config.yaml
n_layer: 14
experts_per_token: 2
activation: "swiglu"
balance_loss: 0.000541
shared_expert_gate: true
tie_embeddings: false
optimizer: "soap_variant"
batch_tokens: 32768
train_tokens: 216000000
Below are experts of layer 9 (counted from 0) of a mixture-of-experts language model. Rows are named router (the router's row for the expert), gate (a neuron's input weights, with its number), up (a neuron's input weights, with its number) and show model dimensions 0-111. Each number is 128 + 32 x the weight over its row's rms, rounded and kept within 0 to 255.
After each expert's rows: "comes after" lists some tokens at least twice as common just before its tokens as in all text; "mostly gets" lists some tokens that are sent to it at least half of the time. This comes from a sample of Wikipedia text that the model never trained on. Tokens count by the router's weight.

# expert 2
router [119 130 152 169 165 156 177 169  42 100 143 142 161 138 133  89 107 142 101  95 101 152  88 111 175  89 136 148 125 110 169  93 107  78 120 103 146  95 141 123 163 187 146 124 132 151 105 122 114 123 226 103 179 147 144 112 129  93 139 126 112 108 135 107 132 107  90 154 108 154 170 104 108 163 124 121 142 103 135 132 149 137 104  99 185 143 136 114 101  99  87 126  81  80 121  65  99  85 129 131 142  73 134 184  33 114 127 162 165 166 137 126]
gate0 [128  91 156  91 111 136 179  83  87 151  98 164  78 151  72 120 115 149  64 109 126  94 163 159 127 166 120 131  80 139  72 129 130 119 133 130 178 116  92 169 116  84 151 157 180 172 124  98  79 156 179 143 116 142 101 113 255 121 147 160 138  70 138 142  81 149 144 175 159 142 147 111 178 100 120 149 144  76 184 108 148 183 137 146 154 145  63 102 147 126 145 143 173 116 115 111 117 147 107 122 101  93 135 145 131 163 143 115 186 114 153 140]
up0 [108 159 116 147 162 133  97 158 155 122 113  70 169 152 202 170 136 123 183 130 143 114  76 115 128  97 101 105 155 102 169 121 118 141  98 149  61 130  98 125 142 160 140 134  69 102 166 191 154  80 118 187 119 101 102 132  58 124 118 116 172 166 125 110 181 118  83 103  73 116 102 137  26 147 114  86  85 135 132 140 101  46 123 141  95 111 189 186 103 179 179 151 118 120  72 158 103  89 157 124 163 192 100  97 122  75 127 150  91 140  88 118]
comes after: ",", "=", ".", " of", " that", "The"
mostly gets: " Harriet", " Ramsay", " Boeing", " Tracy", " Olaf", " Rick"

# expert 25
router [141 126 120 150 125 118 159 158 146  84 145 126  73 127 135 134 145 125  96 171 168 191 133  95  80 159  90 108 106 142 163 127  95 125 141  81 157  66 119 188  92 113 137 164 123 139 102 126  96 194 107 138 164  94 152 138  96 167 144 186 153 115 164 104 171 152 164 112  82 125  85  96 161 130 173 109 159 188 113 111 153 104  98 101 103 145 125 125 161 104 105  83 125 170 127 140 117  87 116  65  71 159  99  95 127  98 134 173 173 144 141  99]
gate0 [ 88 135  87 111 157  48 139 172 161 119 107  81 170 143 170 118 140 116 119 115 151 101 128 101  90  92 137  95 131 118  88 111 110 199  90  86 162 157 153 168 155 152  96 175 186 154 118 139 122 183 134 114 104 143 149 111 116 207 116 120 162  90 103 169  43 148 142 148  55 136 130 113 120 143 158 132  68 164 157 151 104  99 127 106  70 138 145  90 138 183 162 101 200 148 102 173 208 107 133 125 117  97 115  71 110 141 137 133 129 116 132 148]
up0 [106 156 109  92 163  43 142 152 177 133 122  67 159 120 154 179 142 147  78 145 160 150 167 113  88 129 143  91 128 136  90 126 116 172 128 110 126 155 101 178 137 150 119 146 159 124  87 153 103 196 129 117 110 141 144 135 149 193 104 160 138  94  97 121  57 115 148 154  45 131 132 139 139 159  90 124  73 133 163 128  81 114  83 133  89  80 162 120 141 156 121 142 131 160 137 164 191 123 134 163 131  58  93  68  99 127 140 123 137 114 152 157]
comes after: "20", "19", "18", " New", " in", " The"
mostly gets: " York", " Chicago", " Angeles", " Paris", " London", " Times"

# expert 8
router [140  67 102 128 106 121 119 163  93 114 157 123  73 113 129 133 145 123 143 152 135  84 135 100 113 109 108 101 148 184 130 139 125 129 189 163 135 128  58 103 153 136  91 132 103 129 101 141 184 192  85 166 131 114 115 179 138 150 146 126 150 102  44 144 136 125 119 106 117 111 131 149 148 128 197 144  81  96 117 166 118  82 113 117 178 100 136 168  97 164 150 151 141 151  60 112 184 113  97  70 122 148 100  93 121 127 131 114 140 143 183  67]
gate4 [153 129  93 134 140 163  69 101 118 105 119  91 132 129 105 126  78 112 165 116  95  89 100 139  94  74  95 189 122 171 121 160 131  74 156 163 107 164  85 136  48 142 154 155 143 142 139 133 133  76 112  85 167 142  97 142  95  86  94 108 132 135 121 183 120 183 118 161 186 125 180  83 151 187 125 128  76 125 116  82  71  92 116 162  98 111 108 170  47 123 119  98 122 116 125 137  99  79  72 107 149 101 107 119 179 128 109 122 112  97 169 113]
up4 [181 147  84 146 129 174  93 109 111 111 130  93 139 131 124 101  87 133 156 136  76  54 115  79 127 100  83 148 104 126 140 146 100  99 175 156  98 176 107 114  63 147 182 156 136 145 114 144 135  53  83  66 190 111  87 184  95  76 117  82 121 138 129 148 131 160 103 130 178 185 153  95 120 156 118 148  98 106  77  72  56 108 102 173  91 115 131 165  61 129  97 138  92 128 146 134 145  67  52 110 176 136  71 139 110 114 113  96 103 128 181 118]
comes after: " in", ",", " |", "|", " In", " January"
mostly gets: " ", " €", " £"

# expert 29
router [ 37  95 116 140  97  96 131  86 109 142  95 102  77  85 106 126 108 126 118 108 103 146 152 142 118 123 147 140 115  96  97 118 163 136  97  95 116  52  78 167 167 132 153  76  78 102 114 128 144 136 100 120 126 129  80 156 133 147 160  92 140 102 146  69 154 157 105 148  50 104 163 143 138 133 166 147  87 173 152  95 185  93 117 137 152  93 181 166 158 120 157 166  86 115 156  99 136  63 156 106  94 137 123  87 115 100 172 118 154  85 112 203]
gate2 [134 163 157  73 125 116 149 158 133 130 108 103 106 144 150 107 114 156  97 111 128  96  67 171 129 146 141 128 112 133  57 157 128 166 154 144  77 108  81  99  61 153 100 122 151 124 143 151 104 134 103 108 131 176 151 104  88 124 100  92 121 174 161 168 103 132  93  65  68 133  91 135 115 157 202 122 130 111 122 130 159 119  46 175  72  94 151 132 120 137 117 148 149 133 134 107 155 126 135 125 132 110 149 135 136 121  71  80 157  92 107 124]
up2 [ 93 105 122 142  60 151  89 143 112 123 138 163 191 157 146 178 184 123 141 140 110 145 192 108 126 115 110 119 121  93  96  91 119 120  98 141 142 109 123 119 128 131 109 131 116 129 129  92 134  85 202 121 100  99 150  86 134 133 129 110 103  79 109 142 139 132 141 149  76 110 158 173 157 161 108 143 123 104  98 114  80  90 157 143 179 129 136 121 139 143 153  75 113 161  88 117  90 182 106  99 129  68 104 117 117  95 159 153  63 125 145 107]
comes after: " ", " (", "–", "aged", "In", "/"
mostly gets: "19", " (#", "20", "18"

# expert 24
router [173 123  96 200 116 118 144 155 106 119 126  54 129 106  96  96  81 119 101 137  78 160 123 106 119  58 170 151 106 121 160 149 164 171 134 128 114 136 126 102 152  98 201 155 141 164 188  81 159 124 131 114 128 105 113 117  67 144 137 149 123 119  86 150 120 101  88 133 128 115 215 176  77 205 120 180 133 122  85 173 159 123 133 140 133 118 125 140 118 120 134 140 133 152 132 140 138 107  96 124 124 171 144 101 151 183  95  98 107  93  56 104]
gate0 [143 104 129 187 129 171  86 136  94 137  95 149 137  93 166  85 123 100 125 116  78 128  75  83 121 131  85 118 100 140 105 134  91 145 141 140 163 167 105 130 108 146 134 110 131 194 138 150 200 149 169 112 139 187 122 115 114  84 143 154 121 123  63 113  74 125 118 149 105 109 118 127  84 135 100 123 143 193 130  87  59 137 121 151 169 117 156 152 144 104 107  96 177 139 107 142 142 145 137 106  84 172  69 143 163  77  97 144 138 112 172 105]
up0 [169 104 114 166 124 138  94 138  36 191  90 103 127 128 163  95 176 138 153 117 101 138 114 151 102 126  84  93  60 151 107 136  99 189  95  88 160 102  74 146 118 165 150  77 126 172 150 133 194 106 179 141 162 136 142 105 141  68 145 160 145  92  89  73 161 121 124 124  95 139 124 135 154 162 119 100 119 176 140 134  84 148 134 126 128  80 126 127 127 124 113 138 128 149 117 120 114 144 121 145  71 149  63 101 144 166 131 126 184 120 148  85]
comes after: " at", " in", " during", " on", ".", " to"
mostly gets: " this", " what", " there", " This", " There", " his"

# expert 45
router [185 142 107  81 113 223 179 114 122 158 125  79 148 165 198 144 164 120  89 132 157 179 106 123 164 163 183  79 196 158 145 137 128 128 155 138  69 144 165 109 114 145 161 167 122 108 104 161 157 133  81 135 128 162  85 137 206 138 117 125 182 203 144 144 156  90 133 124 150 196 139  98 152 139 160 154  86 117  81 152  89 167 121 108 121 181 117 163 157  47 102 142 133 132  80 162 105  95 127 110 104 158 119 105  67 124 109 104 103 110 101 100]
gate0 [136 137 102 151 169 187 178 108 152 136 147  68  58 169 128  91  95 104 178 107 133  98 177 149  60 152  90 136 154 155 116 119 144 126 151 150 129  91  99 137 109 171 144 165 139 192 118 154 124 111  89 103 142 133 169 124 129  77  42 141 147 146 152 143 151 134 128 136 131 126 112 118  73 207 128 153  95 138  84 107  81 119 111 123  99 182 140 180 139 142 132 179 155 161 144 144 126 124 110 118 166  82 100  94 180 141  64 124  54 119 144 100]
up0 [124 134 113 136 144 120 162 136 114 123 119 130 140 106 103 135  97 108 123 162  93 122 128 165 129  96 173 106 115  85  96 135 140  97 205  71  64 104 181 113 134 113 167 155 101 181 100  59 156 140 104 145 164 193 126 125 165 162  76  91 190 103 163 161  87 127  95 143 105 183 143 151 140  32 110 126  99 106  74  68 119 106 136  98 101 107  77 113 124 113 106  91 170 131 130 149 126 148 117 104 163  91 157  83 124 145  87 148 115  95 140 172]
comes after: " |", ";", "0", "2", "3", "6"
mostly gets: "^{(", "⁄", " −", " (−", ")},", "/km"

# expert 41
router [141 116 120  48  76 101 139 155  83 149 140 128 102 103 140 110 131 106  66 149 149 154  96 126 150 167 156 137 202  92 194 147 179 132 147 177 133 114 224 148 151 144 145 120  98 116 138 133 168 166 124 152  99 150  66 165 143 143 163 113 173 113 172 123 128 115 159 117 128 139 155 151 107 116 146 136  91  76 113 147 107 185 172 133 165 124 192 179 144 134 115 155 150 177 129 101 173 113 137  95 135 142 108 103  56 103 225 101 164 107 161  97]
gate2 [128 156 127  85 113  47  95 190 129 138 209 130  89 153 134 118 136  97 110 113 108 108 104 181  60 106  80 132 136  99 162 128 151  92 140  82 105 122 141 156 149 154 151 151 146 116 116 150 124 176 113 134 128 125 153 135 134 128 139 161 158 107 141 184 100 110 140 132 117 159 120  99 148 132 129 128  98 153 132 104 167 143 117 137  95  99 149 154  79 106 137 115 136 174 166  96 126 114 145  51 167  32 132 113 169 117 128 101 122 171 147 146]
up2 [224 115 117 165  85 147 117 163 155 120  87  84 154 137  98 118  69 124 149 136 169 124 148 117 177 166 132 156  87 127  74 130 136 110 138 127 108 115 132  57 109  91 131 132 113 180 140 166  98 178 188 146 135 120 136 104 134 125 138 125 186 119 175  71 158 106 124 171 137 107  68 107 127  89  92 136  72 173 145  74 144 156 130 132 140 133 130 193  92 115 166  80 110 135 121 133 130 129 124 104 132 155 159 141 212  78 120  94 115 158 155 144]
comes after: " |", ";", " /", ":", "|", "aged"
mostly gets: " Tek", "′W", " €", " £", " ●"

# expert 27
router [116 168 100 151 177 133 169  97 105 166  94 138 149 102 124 189  64 104 139 126 113 119 149 127 133  76 161  87 121  93 142 145  89 166 132 111 151 174 109 153  96  90 119 167 120 140 104  52 129 146 180  64 116 113 111 174 157 108 122 135  69 104 126 133  95 104  85 155 150 124 116 155 125 121  88 123 158 166 167 125 118  94 157  90 101 130  74 179 121 160 146 171 142 149 149 161 140 151 127  88  62 150 142 104 101 138 106  65 153 119 122 134]
gate0 [125 138 192 114  97 153 121  87 109 130 113 104 121 154 129 131 110 163 138 143 143 135 133 225 173  51 132 125  96 150 157 183 142 157 154 167 210 128 121 153 123 123 166 118 115  77  88 136  90 141 162 100 125 117 144 181 146 113 116 132 126 142  98 154 156  80 172  98 162 148 109 111 154  81 153  61 126 122 130  55 115  78  67 136 158 145 128 122 117 164 133 139 110 165  99 115 166 158 123 130 139 118  92 120 104 186  99 113  78 104  91  99]
up0 [153  69 109 183 141 107  97 159 152 135 116 145 132 115 152 134  95 118 110 132 145  49 141 127 118 156 144  94 110  80 131  95 106  74 103  75  86 133 110 133 150 129  98  85 119 148 156  97 151  93  91 129 111 124 118 102 128 151 147 101 116 138 145 151 118 130 127 139 130 113 145  88 163 174  68 204 119 130 158 170 145 121 172 150  58 111 111  90 141 132 109  55  64 164 127 168  72  64 133 116 134 166  89 104 184  92 150 169 158 112 175  90]
comes after: " is", " a", " as", " the", " was", " an"
mostly gets: " a", " an", " largest", " another", " one", " oldest"

# expert 20
router [164 114 138  64 114 133 189 103 144 197  88 113 159 152 191 139 135 116  90 109 117 159 126 135 140 184 121 163 109 113  86 137  75 152 127  79 117 149 163 138 132  97 178 137 125  93  93 127  84 128 161 114 105 159 100 114 142 147 150 166 158 168 147 147  87 132  76 106 154 178  89  93 146 116  91 127 141 157 122 142 135 150 167 151 144 164  73 149 157  74 166 123 124 134 107 160 159  66 110 161 173 135 140 156  67 127 126 110 118 144 117 152]
gate0 [119 115 173  85 102 166 171 184 154 157 169 116 114 138 106 185 147 107  84 172 125 121 206 127  85 159 144 149 184 159  89 154 135 118 115 165 129 146 148 169  81 104  98 103 153  76 181 192 132 115  87 150 139 123 167 130 147 168 171 133 190 158 159 113 117 137 122 185 132 163 145 148  90  48  93  94 115 126 195 130 115 197  82 107 124 139  93 138 119 146 137 160 101 134 138 142 141 117 153 151  52 115  78 162 145 129 134 132 133 146 122 158]
up0 [125 127  67 112 167  99 120  88  56 104 120 161 117 116 111  74  86 113 129  73 135 115  28 113 143  67 103 113 149 105 167 124  85 178 148 119 161 126 124 122 187 154 129 168 114 103  87 123 130 115 167 143 148 114  74 142  64 138 139 135 102  93  86 135 135  96 195  98 161 119 108 108 125 156 192 169 102 122  98 107 114  96 105 134 117 110 101 126 133 116 116 100 136  69 115  75 123 136  75 128 176 137 164 145 125 192 173 134 143 129 107 100]
comes after: " |", "|", " ·", ";", " MPC", ":"
mostly gets: " ·", " JPL", " MPC", " Votes", " %", " Pts"

# expert 47
router [157 185 109 192 162 105  56 166  94 175 163 125 108 131  81 122  36 129 142 124 177 133 164 129 123 125 126 173 106 101 135 104 103 163 115 119 127 130 164  95 176 146  95  97  92 135 126 109 139 192 122 149 173  91 144 101  67 132 106  90 120 150 160 149  90 137 129 107 106 154 136 148 140 128 154 176 125 112  34  93 131  76 167  73  81  94 124 173 115 186 100  99 136 162 117 112 106 181  94  78 142 101 139 109 139  59 113 107 152 174 176 105]
gate4 [ 78 152 149 116 143 121  64 109  95 102 148 149 165 196  79 152 115 129 107 117 105 114 117 115  90  66  53 102 124 202 113 118 105  99 134 196 185 101 184 170 101 115 158 105 117  94 144 122 124 119 134 121 139  87 106 143  97 134 149 134 187 119 157 157 103 159 158 107  54 147 130 169 212 157 130  96 176  91  98 133 145  74 177 149  72 122 113 136 149 133 126 148 120 147 126 102 139 164 144 119 110 177 131 116 129 163  92 110  81 112 145 123]
up4 [196 132 118  85  95 198 167 167 160 165  99 122 132 130 124 115 186 145 127 127 131 122 177 103 125 146 124 152 109 154 145 118 159 131 129  98  80 110 106 108 159 114  59  82 161 111 115 137 181 151 120 141 138 123 157 112 132  81 120 157  78 144 123 116 123 123  90 165 142  73 115  89  99  95  93  91  98 125  98  82 112 165 107 148 185 138 114 127 121 106 118  71 204 151 113 108  88  92  90 123 120  71 113  98 133 126 138 146  79 126 106  73]
comes after: " was", " is", " be", " were", " not", " are"
mostly gets: " not", " him", " decided", " considered", " well", " able"

# expert 1
router [104 117 108  92 221 105 137 101 169 140 128 147 184 137 150 140 144  91 105 149 148 136 134 129  87 175 137  90 204 118  96 151 153 178 105 111 147  62 127 151  60 140 134  89  64 175 135 126 123 104 118 156  98 189 157 143  84  80 119 179 153 163 103  87 137 105 135 138  56 129  87  94  93 107 105 110 146 151 173 119 189 165 155 126 122  93 129  71 126 145 122 142 133  93 102 108 126 116 134  78 136 168 116 182 184 138 130 177 152 126  67 121]
gate0 [ 93  91 114  90 163 163  97 115 163 145 132  86 122 146 158 127 142 178 198  93 141 131 189 100 116 160  56 152 161 116 133 149 127 145 151  96  79 164 123 130 128 133 126 141 135 133 139 125  81 103  84 108  67 143 120 183 205 148 116 121  96 151 148 134 128 132  86 116 115 111 115  52  92 156 122 134 161  72 110 183 114 118 109 141 152 119 135 158 121 104  92 144 149  63 157 127 174 124 148 119 112 151 132 168 196 190 107 145 118 109 116 123]
up0 [ 87 129 166 132 174 132 127  63 171 133 134 115 153 144 166 119 185 143 194  61 141 156 171 131  79  94 124 106 201 115 208 158 174  91 157 158  69  96 121 135 121 147 175 104 161 109 114 131  81 123 114 103 144 125 113 163 123 102 115 183 120 152 133 110 132 141 175 147 147 115 103 108  78 126 111 107 179 128 150 109 151 116 153 126 116 111 138 111 149 157 106 188 120 145 153 112 134 140 119 175 102 199 127 128  94 144 148 115 128  76  64 108]
comes after: " the", " National", " United", " State", " of", " States"
mostly gets: " Assembly", " Parliament", " State", " government", " Railway", " district"

# expert 58
router [146 155 127 142 136 113 181  99 126 153 168 177 140 110 108 143 106  98 125 142  90 133 108 108 136 149  69 203 195 174 183 157 135 161 101 187 118 129 141 162 142 141 108 129 162 137 120 157 114 163 133  59 103 164 122 149  74 117 131 162 152 124 177 139 115  92 117 145 144 129  75 186 105 167 123 174 180 138 127 109 182 159 146 110 136 109 150 135 151 156 138 108 135 140 114 147 145  73 125  67 168 104 125 122 150 237 124 155 164 106  96 143]
gate0 [133 152  97  94 105 137 127 147 107 175 136 160 121  75 155 128 137 135 157 110 159  99 135 118 118 132  89  48 207 123 103  38 141 152 109  95 134 116  99  56 154 117 177 135 134  91 141  92 118 108 173  83  92  82  93 119  96 126 146 148  98  85  84 134  58 125 144 116 124 104  88 111  98 164  76 135 101 111 127 174  90 113 106 137 160 132 127 109 156 134 157  84 176 139 142 130 112 106  85 103 157 116 201 107 182 120  51 110  89 116 133 148]
up0 [136 126 140 157 136 166 208 156 167 156 123 198 163 154 152 150 129  76 105 152 172 100 137 101 145 141 202 170  47 150 105 131 157 118 129  98 155 108 136 161  74 140 147 118 138 152 145 141 130 168 113 214 172 170 162 179 132 166 133  82 112  83 129 119  86 153  96 173 110  68 144  86 184  76 131 137  91 142 120  81  96 120 143 153  79 166 137 112 123 166  64 139 115 122 130 121 133 123 137 124 133 140 143 151 152 134 161 119 103  87 105 104]
comes after: ",", " in", " University", " County", " New", " High"
mostly gets: " College", " Stadium", " School", " LINEAR", " Arena", " Township"

# expert 14
router [ 66 102 106  91 145 139 107 108 147 128 127 133 105 141 110  68 154 166 200 122 133 113 124 173 100  88 130  85 141 174 130  58 133 129  81  71 133 153 101  95 104 106 141 151 144  95 140 149 122 101  80 144 129 123 140 148 137 240 140 121 185 128 105 172 121 125 129 142 154 168 156 149 121  47 189  95  94 103 153 156 110 115 166 176 148 122 144 140  87 113 212 122 133 112 122 148 117 128 122 100 162 167 135 120 149 121  74 178 131 173 105 140]
gate2 [ 90  96  95 109 144 121 169 150 189  60 118  47 163 143  65  99 127 112 103 145 108  65 173 178 135 150 101  65 117 121 130 100 129  86 154 120 123 133 128 136  92 113 110  88 160 167 150 122 162  92 151 131 127 168 166  98 129 167 152 126 100 145 114 185 110 157 131 164 116 200 138 100 146  92  64 116 174 113 144 125 118 130 119 186 170 160  95 172 174 148 144 133  61 142 122 125 188 111 132 112 106 195 125 103 146  91 170 177 171 123 200 116]
up2 [123 128 130 106 111  92 153 120 120 140  99  68 143 117  98 104 178 100  78 186 168  86 143 165 100 115 106 157 167 142 177  87  95  82 144 123  89 164 159 131 170 177 115 138 137 130 122  50 180 145 124 129 151 161 139 114 116 147 139 143 127 144 137 140 155 165 167 141 144 169  97  98 184  93  92 159 147 135 158 113 132 118 145 130 172 137 116  93 133 124 132 147  91  77 128 162  85 127 166 127 166 177 150  87  94 116  88 149 201 168 170 137]
comes after: " a", " f", " his", " g", " t", " the"
mostly gets: " bet", " break", " bed", " love", " murder", " heart"

# expert 7
router [123 129 107  81 134  94 160 127 117  97 136 120 113 111 184 192 119 114 106 110 110 160 173  90 158 120  96 121 147 115 103 117  59  78 121  64 144 157 196 122 120 103 153 138 157 108  70 123  87 139 164 175 167  62 129 132 101 115 140 158 145 149 189 153 158 155 113 119 159 132 123 150 116 155 105  76  95 133 110 137  98 171  98 121 122 137 143 166 144 109  92 141 129 144 143  61  84  92 102 172 160  55 104 160 158 129 172 145 110 170  68  87]
gate0 [112  70 122  51 130 124 102  98 134  92  85 116 106 144 134 160 124 181 179 181 156 155 124 115 102 141 130 106 180  80  74 182 121  78 195 127 142 161 139 171 142 112 112 140 115 153 163 117 185  88 160 122  87 142 122 126 110 120 170 161 164 194 110 125 101 156  90 162 119 134  91 115 149 114 109 103 140  72 123 152  89 176 121 180 112 162  84 118 116  81  62 102 116 161 125 111 143 153 180 144 112 126 152 135 103 100 139 162 112 158 156 126]
up0 [ 91 235  91 156  94 155 153 165  97 121 154 126 102 123 159 171 137 113  53  97 147 120 129 118 202 183 118 158 116 147 182 128 152 103  98 137 113  65 101 135  75 181 134 176 122 124  98 121  76 136 100  81 130  97 162 127 131 136 115 138 193  74 142  81 178 102 159 133  84 158 153  90  76 144 170 160 124 145 109 143 122  93 146 116 162 112 159 144 168 181 186 123 141 150 128 123  88  84  77 132 127 117  82  64 158 170  90 103 152 153  85 133]
comes after: "-", "\n", "\"", ")\n", "\n\n", "=="
mostly gets: " Genus", " Preceded", " Phylum", " Released", " Label", " Clade"

# expert 35
router [176 119 107 170 125 153 145 199 144 113 180 112  87 122 134 113 118 104 147 105 136  89 136  86 134  72 197  88  87  85  99 136 119 117 190 152  86 136 154 122 151 104 165 123  98 173 111  71 144 127 140 108  99  78  80 116  93 108 149 128 101  68 178 144 130 127 110 117 112  70 125 105 135 158  84 150 110 145  96 163 116 148 172 153 163 153 127 135 149 166 101 126 155 164 176 108 146  66 128 145 118 150 156 110 110 112 101 115 151 133  76 143]
gate0 [100  49 155 120 143 105 111 157 124 114 155 130 148 133 146 138 118 153 157 124 160 112  54 179  96 107  80 101 162  96 116 103 130 149 108 167 155 165 166 112 139 160 145 127 107 111 125 149  97 111 132 124 128 118 174 121  99 141 129 157 134  37 200 162 149 118 153 104 115 120  81 137 145 176 136  83 115  83 143 128 113  95 149 125 109 145 151 103 104  73 116 152  94 122 112 152 125 182 143 157 137 186 135 127 113  88 126 156 148 175 108 118]
up0 [126  95 139 130 143  96  86 133 142  93 149 130 125 117 131 122 110 129 132 138 170 125  66 177  84 121  60 111 152  92 121 107 115 172 101 174 181 182 162 115 160 174 122  92  71 102 160 104 127 109 141 108 120  90 142 198  93 136  70 163 138  62 160 184 133 119 146 158 110  91  63 133 128 166 149 119  59  82 128 114 124 100 109 148 157 139 139 113 127 107 121 164  95 102 104 191 120 195 109 159  94 187 139 116 103 105 100  96 123 201 130 153]
comes after: " of", " in", ".", " to", " on", " for"
mostly gets: " the", "The", " The", "the", " entire", " surrounding"

# expert 12
router [ 76 151 141  97  87 157 116 102  59 113  97  87  85  76 113 151 126 141 115 126 143 142 105  78  73 105 120 126  89 144 129 133 154 141 122 173 187 131  93 202 161 106 145 120 129 130 163 140 167 116 129 132 139 123  93 132 123 119 155 106 107 173 148 111 103 185 147 123 102  91 168  89 124 176 119  84 132 143 128 116 181  81 103 142 135 136 107 110 168 179 163 179 133 150 123 104 155  99 185 136 143 117 133 126 140  99 187  98 180  90  84 144]
gate2 [135 124 144 103 102 168 142 121  59 139 154  94 114 128 134 130 110 140 149 139 149 149 137 109  65 171 165  76  83 140  64 128 211 141 127  99 163 173  87  94 124 153 132  97 118  85 160 107 120 176 119  98  56 182 213  76 112 109 106  99  72 212 105 141  80  90  93 122 126 108 118 155 151  85 168 133 125 127 112  96 106 190 138 104 109 118 156 149  95 141 172 149 143 110  85 129 116 125 133 158  99 120  73 163  66 101 141 137 141  96 139 100]
up2 [136 185 157  96 110  91 122 147 119  89 107 134 151 144 146  91 179 123 198 149 100 144  96 122 135 144 112 134 119 127 116 176 117 128 133 128 116 127 156 126 131 131  83 161 159 102  70 154 114  95 148 144 188 131 114 109  95 142 146 153  52 118 124 155 128 200 242 105 182 125 145 108 101 118 159 171 137 167 113 151  82 117 132 123  55 102 106 107 126 133 124  80 179 101 101  97  68 152 174  83 138 137 143 154 152 122 132 117 146 159 123 153]
comes after: " ", " (", "–", "|", " September", " January"
mostly gets: "20", "19", " COVID", " (#", " Cong", "Coaches"

# expert 5
router [149 145 174  82  92 141 167  17 164 187  98 120 148 115 143 157 154 121 125 127 178 152 144 147  92  86 175 164 106 150 115 103  99 120  93 147 127 153 100  69 111 136  99 130 103  70 177 150  88 102 116 120 154 151 169 144 168 161 138 131 165 110 104 160 131 171 183 155 162 121  81 118 130 108 162 127 195 141 111 125  68 118  87 114 143 146  99 113 125 121 121 134 125 131 167 153  96 138 144 151  49 156 188 185 128 142 154 192 140 130 130 111]
gate0 [101 141 145 152 119  71 198  83 131 127 111  86 155  82 204 124 102 118 156 166 156 150  88 209 122 164  72 160 139 129 123  80 106 167 162 130 122 169  37 103 114 180 115 129 128 158 153 143 152 139  90  99 178 128 137 170 149 138 101 154 160 143 117  94  95 103 157 165 125 136 149  83 126 123 132 132 128 125  92  77 101 162 168 155  80 114 177 141 118 134 149 104 114  92 112 129 112 157 120 111 148  71  98 177 105 116 140 166 190 151 173  90]
up0 [130 132 107 118 130 148 117 146 162 155  68  38 127 150 138  90 145  92 117  96 139 143 122 142  75  96 126 129 151 157 163  94 126 130 129 166 179 130  93 141 136 177 136 174 102  93 131 144 110 128 155 183  77 123 142  90  87 143 127 149 141 120 107 176  76  96 162 192 206  64 110 124 163 120 140 106 176  92 143  95  76 182 104 100  97 136 147 181 174 122 100 203 140 109 164 136  87 117 178  83 110 112 138 111 133 141  93 117 108 129  68 115]
comes after: " B", " K", " D", " W", " J", "B"
mostly gets: "ø", "å", "ö", "ä", "ü", "ør"

# expert 0
router [ 74 108 146 171 192 112 182  86 123 166 122  95  73 171  87 139 138 114  96 147  55 137 139 146 153 138 128 122  99 139 143 152 130  52 164 137 169 119 105 153 133 126 128 173  91  96 117 142 121 145 145 157 122 159 124 163  81 163 119 117 111 162 120  69 163 102 127 103 107 117 191 169 135 209 146 137 101 153 139 115 187  61 139 155 142 110 136  97 146 148 101  89 109 148  99 143 155 147 123  96 161 106 180 119  96  81  77 157 190 105 154 173]
gate2 [ 95 102 130 125 203 166 177 150 188  93 124 129 105 149 108 122 130 185 144 119 152 102 115  95  83 109 205 143 107 161 124 148 135  97 152 164 186  87 134 122 119 139 153 189  88 115 163  76 145 167 190  85 112  66 140 151  98 100 125 142 130 115 161 125 180 127 113 117 100 108  99 161 128  72 197 126  90  99 130  81 128 215 123  92 160  74 146 152  96 113 122 108 113  95 144 158 135 133 130 138 159 139 173 155  61 148 121  84 132  89 156 164]
up2 [115 172 117 154  80 135 172 113 106 107  89 169 108 132  82 175 100 165 118 135 189  97  91  97 146 130 135 177 147 179 136 135  74  46 120 134 207 147 150  93 152 149 163 167  85 119 135 121 203 169 109 138  41  93 105  85 107 113 114 131  81  88 122  95 122 125 150 147  84  71 119 102 104  81 147 175 177 104 133 143 162 182  88 117 133 127 140 170  94 154 111 126 170 111 116 126 128 147 103 179 107 129 139  78 106 165 147 128 130 133 155 163]
comes after: "20", "19", "18", " ", "–", "17"
mostly gets: " century", " ago", "07", "09", "96", "92"